config.toml
experts_per_token = 8
moe_layers = [0, 1, 2, 3, 4, 5, 6, 7, 8, 9]
init_std_router = 0.0151
lr_router = 0.000582
vocab_size = 8192
init_std_o = 0.0269
init_std_down = 0.0269
warmup_steps = 200
decay_shape = "cos"
Below are experts of layer 7 (counted from 0) of a mixture-of-experts language model. Rows are named router (the router's row for the expert), gate (a neuron's input weights, with its number), up (a neuron's input weights, with its number), down (a neuron's output weights, with its number) and show model dimensions 0-127. Each number is 500 + 50 x the weight over its row's rms, rounded and kept within 0 to 999. Numbers have three digits each.
After each expert's rows: "raises" lists some tokens whose logits its average output raises strongly, later layers aside; "gets" lists some tokens that make up at least twice as much of what it gets as of all text. This comes from a sample of Wikipedia text that the model never trained on. Tokens count by the router's weight.

# expert 47
router:615441546447570468504500500524462462518443551483486439552496537524502606600460445437497453563432524512404579466455534443455594476456599527541510433432445541524447499490512385546419435530422533513563496511492570519524522595447530527457552520424540485582500577483537511552454469422487465448488553474550508495548516564482548603446551544508448516485486536448433497573483446410459527494475
gate2:579458521433551411491497639504436445532475451524560439530498470527465497535594563407432475522452517503469530518478571518437531440502484631458528517446515496589465573478472526472509394559483460441525544582441468471482472545440449487482472492559558518532479563445497457533546490482532456451424552464618603484479427442517457426440502530481496564535497569529424565427595515475510474469484
up2:484480523540501572523490501488423499421484524430475491516536492511540497504483476442514451508564510591512521501372513441479577435627569519550454416537531404441456615482500442544401557529528548491497497524460542532457501433573466510508545541499555556420459448531522409615538517513491549496455659492547562413572455549521487468536564489542507456515541515467483463488533598503566550445482
down2:581563478466587467553467496498528526605498560598541440561539439490451504540494483558443493537551417506347508537466462501445468559491582460462539582519558464533484485531567477531476490566460534557523548495544525464470535529522525415480536488527486528542484480514538432479403570436506517474517479397516520443581505471498527585601481540511499512640515400417476442444406462525519485417516
raises: "The", "A", "This", "In", "S", "1"
gets: "\n", ".", " \"", ").", "===", "\"."

# expert 82
router:457514433479481502489429567486535473454586547531533469586510540414497468448462485422472561462598441497424449570494489594498535438522479481523469415447461558455386509504445488550467471507446488551563633435585534496513527572504533510482463450529459506558551510374553509546605480462574489470486526439492473585506455499522593493494552562491454574527411573461547521473515542483598500467469
gate0:477522554438559531483543472462462527532512456526495383555457493533516500474551452472412511561504511492567582502378521424469499446488419545506458453533502469454596564544492521499544550544591424437558462550489396563450598547502496456474458462534560475465415510530600557411513472509477474619495488521426469475494543588517534532502487514488469487454578445571513520471624412462423516472521
up0:491532402471608529576529488521472412515566506439411463517410567477560524500473416510516512490488530464521527471515546480545473467503431428534510489486569419501538599437499492504513465483505511530501565526612545472432539514597423629467515537446505428491582476484456508477497364505484499445439396482454623515500491508463393490468466430497481461437591537519512502509519546424443489545470
down0:494532450550447407483498491457418439417508479629502490453508487498505484501490481397553428455425361509479579565438505601482455487523526539502446485552549498564473397503548462558573475453490455475555542546486412508437479513441471554543551451508491495569498515533515445450512543501482500520496496468348515537454416572501523400567523447564495494494610524442523404540496523459525495446476
raises: "rated", "ment", "ments"
gets: " ", " A", " C", " D", " R", " F"

# expert 28
router:505534495441556438503563389501474573550547465509427547547562508408510461573570467427476425528503436551405571418588412572431524431532485494484479438518532434477485541440526532547566562471431596382524489512541506592574551547511443481504536497578416529480567559554526495543532515520573469546473491517535475556554518549469477546568510602465496553507460500474498462494468445456455484498427
gate5:510470528516531499459479545410494490491480522425535549466487434493492539495458461537410495591522540518506484416423474533410460362435582586411480444496450393551505485502556514511575484496456470414491483462411529458487488460495534298488488479474457567468539460518509491425516515541505453485504544544484483534601517580553522565547549409515513569477463527478461463506591434460495427538512
up5:519477536562440608528466474500589514490436456489520494520486457469469511632607465448534368495424419459513498505500542506427569504574407489472482572522494533491404518527510489484486533579482427530471595487570563449565454451458500561476437480445515504539464536425541456477438472442483523339453516527542473498495439510451451504536511458449551506566493557492523381477534526539501473593469
down5:568446565524532503441477496509418592524449566485554428526516499529602516417620497524466517531401497475592532534528505506376448618491535417476477387595492491535443460438507544504407485532521472504419471575506455527504562560559460435419475530508523513494478568477538524512599474432476523517504499519526456444553536454468492476469491510406436453514436483533530468563524461489544482380519
raises: "ex", "in", "one", "ever"
gets: "-", " (", "–", "\n", " \"", ":"

# expert 45
router:512527461436492594503496505604444533526524495562526489428454558507550458560475549447547369485479477464472547528513448428458565551552471512501428427425537587506517552474497489572549488459488522464470475523534481539503443528574522545557444448538491579576490459573528501406545501634512523644481550542391530489448494452503595456535589502419439537497449593477523480469486524460527501539550
gate12:588546549483461524563476456489469483456546490423591465471443522551472485489553554582491373519462550428532531501413440528474516559417529507515421609436547453606459483510464491549489508485393550451492500535453482540499493511577434547549498402500460529545580507533442518457421570523428571540516417457440365503533527453532489525503544464514538516503461562606465492452488487449532560496564
up12:625429458538477545529486525557470461460573522461523495546518537471465519580472455501577456412447536539474590465468504535548584589473519537547492502506445461510513504575458533474541488454590406493362503425582519582536456455529485464559546561486484543529584388449497506486426504534450416468514555594472517562502441554416538502514553530477479470441502546475483427534504405472508452593466
down12:526496466507642412517449457453408531445462477520487460566523508564557444475576518540500550508483394417483637459466561541568433454432515500509426561537494526504489524544485481403569452450374426581563497460465462447513553463520517526556509493448483480410521565535510543477544513431476548510483529564552559445437490539444514539469555520455587571471530482532529557438458437465496561510546
raises: "2", "0", "5", "6", "1", "3"
gets: "2", "1", "3", "5", "4", "6"

# expert 58
router:587454469517530515433440490396487556494438520569553540476435473524448501483530481433565554423495446555457562559417459506551486571598447587533460496515512581553442511408589557464548533527473442413490583555507481452527555479482419431422514436456466553507554443470556512437507467544531509450539470481522415567512401497505551541478473469480567477493426500566501447427424501515442565435461
gate6:526481463505524637438535444514561518460500530542508426402446490476396617548450533513492482426569550572486459489548479530479401422626571568514444459480481481472539600533559498615485596516483515447446546483560485477485496539451484443450551524507474508518487477527568540540574528516448453564449485487479452422548424494446495469517497476497556539403534539509454471589500434492455536543420
up6:548502501483486481518554448437477527463452520536568602517444527581560565470545439531466495496444556556485443505449524452527403529444449457551488576517515518493532493453459503428479529491446510583505487531540445562473527462461500405434506391516644476448577561518469550434454514615496510468442477387426511483476456533482632491450475540586508516507548480596522422496428576529534458529546
down6:460462532424443528521526520502536393426570612472501523493514544424408453387474547500479533476485484454417467501496456601520495579484552501528547494484524509378485497397519490457550494515520577529563507528411586483524499500573483445469410458584520451516579480462555436492537503464527478532471591574547547537518514576548484473502581373558520446485439484495475479421513485394544484520464
raises: " the", " a", " "
gets: " in", " In", " on", "In", " of", " at"

# expert 107
router:546518519446541461535480442552501540513450459531470461568510530548557498451504472491459571458490498523472499402569494549475502484454468426479508472527573381443554409446420469532474423477449593435501531532515533468493504516572506479404544596471455540501460514472517508505450558399554492538482490531547365504533495564542515617560467577439606541522447470511467392598453443512427551495431
gate0:585539493474527503489578511477454526488517497437501471426476541585395485523546492456525576542601525544563578475541569430377519558595527474600430489403465521461500538524456477453449502537461542515598423502497545615533498499510597500448488533446483533460417500558472522516466470480428548606476483488483496513518484417487545540539497500472527505408364540523500420532446463532428502561494
up0:503566490478547524494522620412532521560569477556570535526482496497452473488488476532528503463393465565461481518504519540555574565417487552534500508473485529586468473519587485504512501499502565453409470429421486509621537527438520489519503436617579500558530512397524538455531482540555419466445601532501541455497503473521428530466423370514452557529552574471564520524463564539521497501622
down0:454459559524580572522489512519505488453416511525539539458473497484564506466455457549533537489508477490458482460602459582572468514521544450504496523535393482514472504599470407532607551539500395433486536561528540457468495527475327464479480435559535511493465542512444387486571536450505512529393466472470508457464435451466542567465485438480509406570510604506473510554524464518557606434501
raises: "A", "Mar", "F", "M", "L", "The"
gets: ".", " (", "\n", "-", " \"", "'"

# expert 20
router:573456510459526483554481520508490458554562507449533387477517496487511580572393513463508462523436488508462520400490548416510498506514479515476508488447485430489555493511574505544340470539515552560590566532519498469515467528510502487427429468440605583530473489525518464406411486422536535464484578465612477408505469523496466475585472553555476532553420454463474540524509465463357523438525
gate2:540493429500548516511523493519569570521560432505523607406517457554441471539477499424543569533456565494458501436556502496591556510514456558369375560479547475541499520527506488468494512483557406461541511510484468438533414450460427582551532535515484508511529540397506455476441489438466493558455544517471448450532532554528398510554516516545515469416496451526514507450556447622456480403610
up2:418417586540521546524466514425522483512487479519556440555526624524485509508455478544511512448560488444479443458474518438483622535521526512458480493460478533447379533471601496542480553548561359480500531464572422568433496575508525547555500494500427476531500465634498495548410550584497441591469487475526526511582508539534520480548411519498488471475520473443502539539496558485454508445627
down2:423459480444460511610509513464527505465476469533451527450504489514499445385465513464419394475474568460539501544493528490513491497467463536538450615521513535501509404529512552503471579580510494550467468594404479504517557486463472597513512388495465529517603561447477522476412519541588464394482507529450414599542551421500613478536438528453444517464513528550492475508525540425505554474404
raises: "-", "The", "In", "\n", "==", "|"
gets: "\n", "==", ".", " |", "===", " =="

# expert 26
router:450454615528452506507502458537446456458524449513463410576501500492517550565566486531579516508543523524492481494419552502539488452471504394545507474505458492471535375457470463541455431475432564455544500559501524488507490577496537523470520533414442459590522627527509486550418474364540510524442473425561458484434489525575555531496418562538528455539536586537468429574471457548410442422475
gate2:504428489480525528496497429578483422526459567483472444482443507499415466572520576444461476574576503501535524573478480541486483529502485426537572536544418458509538518500561528519501402572500487377487504457580557471560425465488519543493455511628505575501494497522432482478531531440444510531429515583433370536541537483484498438449452565483456513528522501500476529526514470525309608502482
up2:521496453457496495554540468447513443488593550429572504474435566461481510590509450570529513526507457524509403452361438570457431625443484480515495573502486535410539479465538511482563493508394569465508481480561460485452437470424560523538475453444429449492353488507444531518455452502498519590550441530497433546428540477489482546559473508372533468529544533522454546578516451530535511503485
down2:507497373503514508579521583484523559482537517436597456557564500504537499635459484553447438524532549518554482450493544493514556537407521470498520528534520571466541524479504519450595469424436483483549525506533473479530468509468489610462574485486469457434526401532493484555579502434453516535510534625572496453503522453508595506536498479553416577480376507465481547397520475436473431445419
raises: "ment", "t", "'"
gets: " ", " (", "\n", "'", " \"", "==="

# expert 114
router:447526605509459549497496551507406481494501533561497514500418550492461415540466487583595446486483489504449452570506525517571400496513521457530532450516426533496527539564552478531487498563419539485570436514479505404531484584547607571516533478500496458544522533487573468550568519431551485616443572453435475558444453489558557482541439524574571412506608577492443519510459491537465395462495
gate0:571477549556457478586446497529476551549499526547499504579525408506427502570450538581538536561520428430483514442420560498457547514464370496531444358567561454506422561515427535455448398497585524523447526531529476429520516561492539458591565496462460470491504534399528605480475472542496551550518423510489517479485538467531524488381512534521475511492582542540471525489509550481442419472543
up0:386501486476455548561423594491506505504577574496575501565526630395425518568461558428528485547558543581549461489545542394515523531498483525421486608469507516517507458469531525467482572474466453482465525549463471470436514554523530572481539558509509436586512578502449477424503503509476447440553498485402458515530452519455547472439490459570519484514509673475439481481570503526538535445490
down0:564528492513538536536465510462499580480543509419515509470637447473564498397496553428365455518528459456556476529512456533490511499528483510445481561544460581524452505545486522504459490451483548499442493535581507592561446536518526521509490513449492567464511441491466605444565474529469432465528515526459467523483520423527302512519513445417482510476594449420460471464581633561495477496495
raises: "1", "2", "3"
gets: " ", " −", " Image", "्"

# expert 97
router:467536571481530458551525527568459543480464462564546486507522506451511422399523465433457514491458439534531516453429556504471461538532546506517510617510534463462379513541496499498406556519596503556519523500519518496522497465528492535397543522497540549403545480381493458487488451390557520563563466505548575465560562470358577545415464525498527512547500592458559590564574491486557446495546
gate0:463463532530570578552496484526531444414480513434455440489487489496539508509469367539420590453505494553560463468548580485506442580551496631448528513476485534490467489536507493421403490570483483537433471499497415448465528498497455433489511614461517484467596438514595520603519480493560543631482502541507483464565428524490526532482420532445529502524432528576465445469509385469530507446539
up0:458544512469487541549498483455555413489521542554498458453529440497432469414527527543556470450463488499492501510552537511555480594564501522437503398543547508542453550452595520508513456526517451405495515479399475492462485497535471500390470481504554370490608541490543443462502445551600474546554480481393433516504465497520533369481598492449392619483544446524469497463535416486492563459515
down0:478553435422577559492540457477593570622561491489554447390451606575515508468463524481500557485453523497518490509508523542466559372497503486542386504575495432431460490500546487441417555555521513502563523499452490469532557543603470490457541455545468494544446465453533522552553567566538547510389560471529497448549548482470475422499493512488520526580507361537444554543491538560537476512506
raises: "ent", "over", "ense", "enti", "ates", "our"
gets: "t", "s", "c", "d", " S", "C"

# expert 101
router:472468439469516517465480489588541537566498462510582558386510553511501535586490518496517471456444476501544457611459433439437573528458463532561436459450609559523555535492383497501568525532551502423511545496539489533532567582588532526560490444548555504595547463541550462445484472579573534561571521573440542469445452503562557437583511483448466507522468490440569525454571507420484558506541
gate0:419555439479461466469466500546480608465476514565449492499528469541455508517472530529479487458460535500582554449416486452561475512554481540470451527429480489519492528535437520467546505562484414484410590531468475436485541460566444469497450525600608475465404535553523476429582549498559555360468662560485435494490487504504547482573424527523468410433500519556423511528546533424499468530486
up0:535437487480520519510601503501513450467456533410514509546438466462550553548467548503432580487457533579496345500462473481453471473540479534480511549505466536467584517544494563522502566612479473432482501469439492568632431513434483483533498582501528500475502590448530505520527510468600603533543487548557522563536491452406480594574518574480448433485542516435352488490482458498528477438465
down0:466486444515510508381464629513541448465537500498516517469427399545455508454598475524489531531571514483433427490491537513557440496472447524460442435500363449457620445562576545475539563491540568559474471471450488420477482480470477475474501433538542546493492507409516497559478462469437537567468501532502479487453504394481451460455543364519542597457486469540514618489520466498526444481574
raises: "0", "%", "9", "–", "5", "7"
gets: "0", "5", "6", "3", "4", "7"

# expert 96
router:458455572504452398550548510499472475526524489574439527472470501476463452602525463573559493504425502508438537567583486497582513507496502420471550456511469449537568511553563485551510483542488508422596493484578529419539491546540537598501533521544530411524488571528471367523448475455510513605516486428531472568460482519561561512485473584593539421553543502538495470406459466520390420440451
gate0:487538497418497478413528515535492477484507419566489449531495453511467599513495480497429514565479468512556435486427571425569527499562465579528576585489440475479569515355456509464571550483481540539509474460417522450483489506507577583453613368541457507417494487456473432460473525484561439533440561476558435534531502498538545499522501591511469481402426552495455396502556503503501565448541
up0:530511515495506572588478462432498513508491513507540516491532484501531576521605657527520530459525488513561510524422512481484444583401511518534505549507523456483518430546530538440568461514483514466503413513510575510486555622551459438450515502476575493416500551512451549482523521472383505524437488394511527503492549453490535522428461577423535494455589531509602329545505479584437484533464
down0:508502470526450500440393633492485478525463549547521504468434501434534487576554526474404503585460561567525556454360608451449440500524518494546475400482476470539487497468455483514505452380443507501527478490567416562484516548538513526443586471538517579547505489485439498547513580539464410525481513507513489595516517504545595507473506450555442573579476484501501513529555401533525608549492
raises: "1", "2", "AM", "cho", "EP", "7"
gets: " ", " −", " Preced"

# expert 54
router:491542505575464472584502428523525557514469565429581487529410513499530443444481466454452402508600537494462525503520568507521424554537515517544581473513405491535506562549511504521457579520493565515433451513526437494598535543525456444486429546466502415434493511514521558536547438431504511556465467447466474440522542490499519547541430489355643606484530597572543472466459480467489435547460
gate3:454585521501443434516546479480502592430459550405512497528451489571527506428468504453406515497582447519438529501490489506521411570564491453359526484508384546481479515537475543491571586510660498488480513544503527499543514467500478532505521548504512537492527482418561485450602486514416507432547447485596459479496507502519458543604540514383628497490469536519505471509451458501445450517423
up3:501395500495453452498530480569532512451511365466501539452587511459530497561508510500476419531524517542525561485419458531485433537547422542547512585475338542454468532573477470515477504597489444529497617466514513486532432452495593454494429537474454414487508463472475444597401470515476519479553546506496559494484486528440456557478527480453451488353483450474521503491506485582509596413506
down3:497503513500512427522499446527407457525480513453522508544446603494464546532504515508514553514545579554555497472476499465439485436587374452459541551516410496518531493472460502505509516520552461577492543469528514493571446479437450435467463567500458469505540514550434500471419519564653496459458527498427539393546563598446485532499395537496539589450480579361529515483516412550496442429558
raises: "tri", "per", "ter", "tor", "t", "tr"
gets: " de", " re", "1", " St", " dis", " Re"

# expert 88
router:405529554546556561518454419534474472557490484406521437485504505479553447573533449590524461458523618451432492410502589532554562445551500521495432455495409466464460577576528404440515531516457591431541529466513538461513446596543550456386523483442467496506531471556500586517534431517528500502511433422547571505472568469531527509516551519483446474508450558477455436422602503484458524544516
gate0:515416507565412514555465402460597540535540583548537581433474564558602451398594501528445420433451564464431464452388582414480505457488570538449518496515458545494501517443558490493504539435479551486487495460542392466438466561468516539402444594571508482520502498432493497481500536480511514505473481484495484443539524528485576428520522521452414496572507527524605442512557535492502528471477
up0:477507567477537507563572448467424574642499467577458543586468460561472501489441499460454538480569481413497541547567470461488410541473451469462459535534469544408538423558470534508560604550457561553550475454414522431439565517543545471431461528496493543515460570421510511457489416488576512532522490493446484538477532475540507423515466509575456539535526591439434545445552503589570463577479
down0:521575618465547545485493461516505443479427487572478495631499499508497557470521483539436515403581510448501405550607548589527512553492509521537418450518594460555516517624513450590488519526527419520537477540508581500461515606553584494492473482505525491457494472470525505619463496567543506527477467544490490547416545400519498559513450552493557455519504510571435561522529575560521468449436
raises: "9", "6", "5", "7", "0", "8"
gets: "1", "9", "0", "2", "8", "7"

# expert 59
router:478510514537547483479478508572502569513510527489580534501451453573508472386567459375527466606510539553430590472421521488523396546544529466558480457485492471482494505555496484413372529541482472458516471505520468606561530531516500495490461586486560509373407518465465528533502528504506502523538515449465530480457517603487575531478427509433522563570451617603448525502527462455561417514515
gate3:498470470535537432442563508460460582393497502533442541444472473528467517486483541502531494470501555399488559396425521470472450468554459556455424431511548511495568481548449478494502469527504402431530536500501592473528576499519544472458559481540477511461494502442443472464462523496479594488600460515442488495528322438506500562517476483519561537559460599566539461363536463430507565566584
up3:504492561421510524623473458460528449478509461493567451435481578480500508520532565459532519483508415514576519412503370588478524569504494495491471417475519447544480420489479551524481543616442494483520475526509470509401437443511514552387510544504484498431447415446466469402444605516503521402477539544528551504501450387532434451518578438476604548547508513484527490536437501433476523535503
down3:562506514420526548537617507522523506516574462530467496529470481446504608478565505508490437494567528553459495536498449536562462511482469463513513448423516442511497557540479543514503594629458488553434640524524482530511503508589521441486561604501536541440577573522509551479494571463593570497452498555480504538436512491515490441493421524438533557416383513592557511479456468489446633515511
raises: "et", "tch", "co", "con", "ke"
gets: "s", "2", " de", " p", "e", "ac"

# expert 67
router:481538554440531498492482431556471487530487452506464548555593442473553530507534497520387542480530459597501480412482498552528482453551490494464420485523512486409533557453385422523527467451451561363509521513609501497504466593499538435390546553532397568476577493565552521507580519453489446467446508471504441489535502494560446540482459549454548403550444495524515416540483406481425505455482
gate0:470452587502510467454542467452466499463537477466523490564491509421524438502562497518403562541412613584564542538380628546448474476456511518507539558503471483507510522485421564568502504536466410419470531545559429502476462550474494523505499546511411539562494525582488439462470525504405486493540404488543461559526566504597395484509443575449570486444449575574441530510531449452511496547487
up0:426523472493543526525433556467518500537377572573569502460392517512491572473485561556535477596489462433563546407440501492443511483470483483462446516526545502577514495526471486432503405457371466539579458438482540511450527477410471554518554501479524481492440488494509597502537508369553470374474448527468415469488477535506462589505594542520455540425519537457519457521442547457466466535435
down0:591515571470491497518466464530537554546542607548565548541463408515376551545497478471493541530440368465460592460470574385455505497453530463496533435502594491502489479495515506487442532474521454470391473421470560464430539462506517502536528486471422426461535449589495509534453488449514527540471454502509445551477490502426500482504458574425526497497645409490576526617560526514485464505495
raises: "1", "present", "2"
gets: " (", "-", "1", "9", " \"", "–"

# expert 25
router:515492468505528477458461454588469512509558455513535406516474558412514435575495464442422438451529430450522443548434478592504538516437468542575534511481541525423459427456541503534440457478451567556476484389588588484476446500509517463429471552639548518497522457484516454506476470401503497576495505475527449476584544491419533600399417568450517542583441514517495520529587496456457480469506
gate11:514603572568440464529539500485510516521503535453408529504412507494522454548484524543424491397567554550527518605483547590508494416501489562519459411501519568550457553586494494387496453474500537530419442545556577534467528497519438405519490512453502570472427501425517569443557466403525484434539514383483537538527468479488573565533513505556526498527491556516492415499513428582493430573539
up11:502491551507499485614452495454485422511477528522373515535512481589510492612368523535445496396529533497457479504491496549509447489453548450476540474672551542489553537480471547539558562513527651613465491504471495564388515550482458448456523460472560446559444527487528508555532487474544473461564587481529488488542484522506502554499529482472489475449514531505439428479489455431472510434606
down11:491450439550530401491571558446414533468513456489451505504396532414481425544475454544428549417553554477401474487482540501494491485592473477518462480515569476565586515577571421563518516474495664567523491510545480492532475516534460469451453535503477513529492483465534530405457446506556460447533559539470516429559559453497491484406563556594500519423555536563573551519448467438448474522563
raises: "AF", "ight", "ă", "atter"
gets: " S", " W", "N", "S", " (", " C"

# expert 116
router:479429502423416623484526552523535502591492492550524485451467535536543412525443489493511560477436547443482563522577452499447529537577514530488412470458483504457510509464467435585488492491510523478512498457541537472470446556481493515474458534580585516553471478546525552474590472606495547624591555530403539552436561470525567432524484594529457544534402585539487424535540509482445464453603
gate0:476467559498397437516572527537521541560533540574494542502576545544504442330460484482523500464516511511561490483526447444495433526572496508461446611495515438534472503488511466526535451452408480490540497559515461529440553538424518391440583490499528523410546478519624499422507591456469463501554595564477569582475506534532411495474503571533506529601575475542472513492476416517467516457449
up0:492546463536572518500509335506576546441522492411448506482415518499514512419480561510465426561539405496520489553467544513499430507560416415475524529502455492529499554471540491540484531463459555515450494538583505462417421513562504528428493404509501536481419553532478428473434420475478584438447579491610459446444546493480509507584388484427505494480565430492498499466567522439557546547477
down0:584502423504482431475535449458468545532505514451510546492557548438371479421535509497451489601545549454563425489526461532458554470474437426563520427469500516568502479513538573546417587462577462408495576490475470535426451433490538411539516554477549524564538440530561544438434479440500505417555570591488418490502427523447549480433458456561463482511475488410514501555552468437550543537511
raises: "9", "8", "7", "0", "5", "6"
gets: "1", "2", " ", "3", "4", "5"

# expert 127
router:397509511551547470529418441568496541503580452414560500457525534503548465579517408546530476486435520557465427471438587508555569464508431490520443473472448523517436555443474384446489553598546518449465540495484564604470485585530527476523505424480420496520527435598554553453454403568556542505552467506480571514466494479556484531546549476431483517502472604427503442485534469466494537449584
gate0:527461495487533445497505495481388566524514601492533573443535447549496476451561426476534550615455490469474440532531549502520368412486392446578446473523458414522407562565483436506550541477539569505476529564441557472383496479530443595405554480505553509499448503581548433511583448561471460556535522492547527527556489448451519528513441483488472526489483433511498546406476506529467498555553
up0:469493489539465518501522464488495617504606483495440542425497526489493595613554448515555456457443522513423567448545571593471515575502517492514537631430470545503564542536487546489562566588502506462447462529476482603479457615444501479506514513454438523447427405484571479400475488534512554536445533587538462429475503530418514471513462494510491498540598539521437449564561513502416484470528
down0:485548496529507506404486468513552466487430457449537537477426525447556463581470462600485469451466503530483447570455535467552492434528461494472547470543537439481584428513503537474456434545541517529466512503461544505462480600518563425494472453516520565506532517545489499534441508610504579495496483483564517547487448533634613456603623510547581525529476379571524531537448644483454549526500
raises: "0", "1", "2", "9", "8", "5"
gets: "0", "9", "2", "1", "8", "7"

# expert 2
router:580510517454596524454469490548526402491429520561460448421414577552501594497423477534542591442474564452474543488559505504438533478510493464526501528469447541473457419532471401463523470442494482470544432477477627498473502561562610536523501484465548428474507448476479499525576539525478490567501560571477548486592582501526450531545586483464499503493404471477395458603488445442428521492441
gate5:569489500494544509523625505504553424379403540468442448441488513600459537511561430557381504494489451533469491471461453423445419481555435507410536444487396553451421504460425422535513565520509532382484472552421534459547476538530528528535483532493450517429486493521508476492517585506491464573500534585466541535539545491467429459444572536496510431444553578488495493520532412479512466494436
up5:527513525449525495419612511459596474508515457543530565440504472504418600442454548495526545428513488556581387475495430564517505590512478601615604460422569554483476533425552515536561464513394532538485526489527499499549547494539452508547488506474509475505569538540543461479466492568454552546506465597507541457536435525421501456504506514420488434533501498473485553366395561484493522517517
down5:487471500527519529459576468609481395525480484531579449474534546580579467582591422493502566472475531479485510479523583507531537549547471504594471390508459488492465437566483433446530514468451597511514578467496510463529489565500468531467572435419538514467457534475521625565552524516511515541549543447444497437514598524508500556500530483453508433423504473474522446573598492497415359454538
raises: " There", " The", " When", " However", " While", " Since"
gets: ".", ").", "4", "5", "9", "\"."

# expert 85
router:488513550460391502507479558489495490512474536582448549530434491492458449523459497559581479488457511460453474582472462554556449528454560444519533389439496528498451530536458459592488434518449501420573537534523515402555453593501571555587542479561527469558558551451577423542464493487547473561522564413452517560449475421552602499467487586595557472527578566519518527503483510504512396443463
gate0:529386502650472435434451516496579549578504519480418566439515520528503489457572500579491459469470568489476533519466485502486603463407524500439465487509556436450503542413496491477454536526513485482489481497480426504515492508417498414580537521617461536480480433500478462439449564522577428528532416507526577497425436547499483440537563510398467541363575488512509495488450458469519539581519
up0:475591534514541519549549548460465471492552504480545512472488536466445546507508532486439570573530467562584463567579457501449418493488478452463550435498461572385548478526513507405464530477472518487469528496498602551476494463621526502445565323528536423651465506557520520534531516496489533529485448479549494488479568493526545479559459347504431542517428580508490491468462569559501501482505
down0:506507431454549454527492584488547475524485517537462582507478480534463579489527489489456482357388512458561506564428433408443451504475473515538555442478515495468527435539452551526498514568513515545361429521553470507537564474612526438479552434501459580477529517494529530471434522639484477441559512457427442407457440570576523513449511528480560505473427489502524565466470572449563554547504
raises: "1", "2", "Flo"
gets: " ", " \\", " −", " +", "{", "frac"

# expert 46
router:530483482469548470580449481492544425518489483471544454479477547495483597562429528397458455494462512540437517395496552385457529487484496492517481560436443509568535530391570546567385495559471536495571586556549528422544530514497531470462484456457559542527543498506538497500418465428522513470538557479553496479507428543555434427563511574543486497549441476424430520523492355439429428436491
gate2:473560490520462496571522587551390444442427483513502488442527474446454542518436506462533448551502575383475461502463394412516433458504483473577510516491561432611529491439585429459501462508531490500557478452404590495517430523488517565483432517572569511498395457521522476522511469408550552549454514548437517540577464541436561503486466473512554537558471500503425469506580479624439488478488
up2:514451517596518439498570512463548450565343489502510464548378534527563566491582544517504495566540406519456616455517562376563508562568478511487498551507590563485492495515470611495493505570534473488434470426407530443467486464500452480433447497607417436521465500509532464446520495540517464441419483418481524552524504475467490465539466528528468455385494442486498466450477482515538513534503
down2:448462562433430558416572436553536523564417499567527582407481568566538472550520522472604481563510480528450562529513549559415483501537433399488470437522508450537537491466473487433490548502569471518481515503478513351454484481517477480504416445487535547441466443520489488535481527533482550483512477486323577559562454550527495500513537605499429486477458503551537518469426555430473571488475
raises: "|", "\n", "In", "==", "The", "His"
gets: "\n", "==", "===", " ==", " ===", "===="

# expert 74
router:458615582464573542532515489456569553537586476479478564568508571417495499473494531486453459499504474467450527450528412537516458510508528395468482493489512508569463495457501501559504528448417583496461495496523508528534561578550389427419503468498424564467560509433537589504470602480505448517489509501491443477529569509530498480601448529438595505535491503498375415639415457518476507442466
gate0:566501483485512435550554476417549475529544475536436515429531497484416541498487504484563486527557497452522591518522422542418476483529549507446435470475457468597505489619525444536429580464488590412483471529418530509473499529542423504372530473554519504515541599409463524530457523418457484556535583505472479458526508412452617584476559478549552485493539439446521468497504392527409519491456
up0:436461540536415509416577532512557505547458460536472498478465548467523519511460566437401518572451503554402531514521562536512506484501397516514425472506572515484528414512537509459466489471582464452453548475336492433533534453403580472567527510569402443502556551599487474506527461452466464466569440488571518464524505485441410483503437534522470479578442564548495553516437562560489571444501
down0:458463460545523557482522586466530581514535449478505440436504549510471408527433496458442485513502513472507558569536530448484532471544545471452431498592480641485491497507434476516413572494545312502440521553507517493467521396496449527466475536480598557512599473513503530491501436473460476579596473414460527536550465490527426476536492552560457467544577557518403510480586569528522550524487
raises: "1", "2", "present", "pre"
gets: "-", "\n", "–", " re", " (", "/"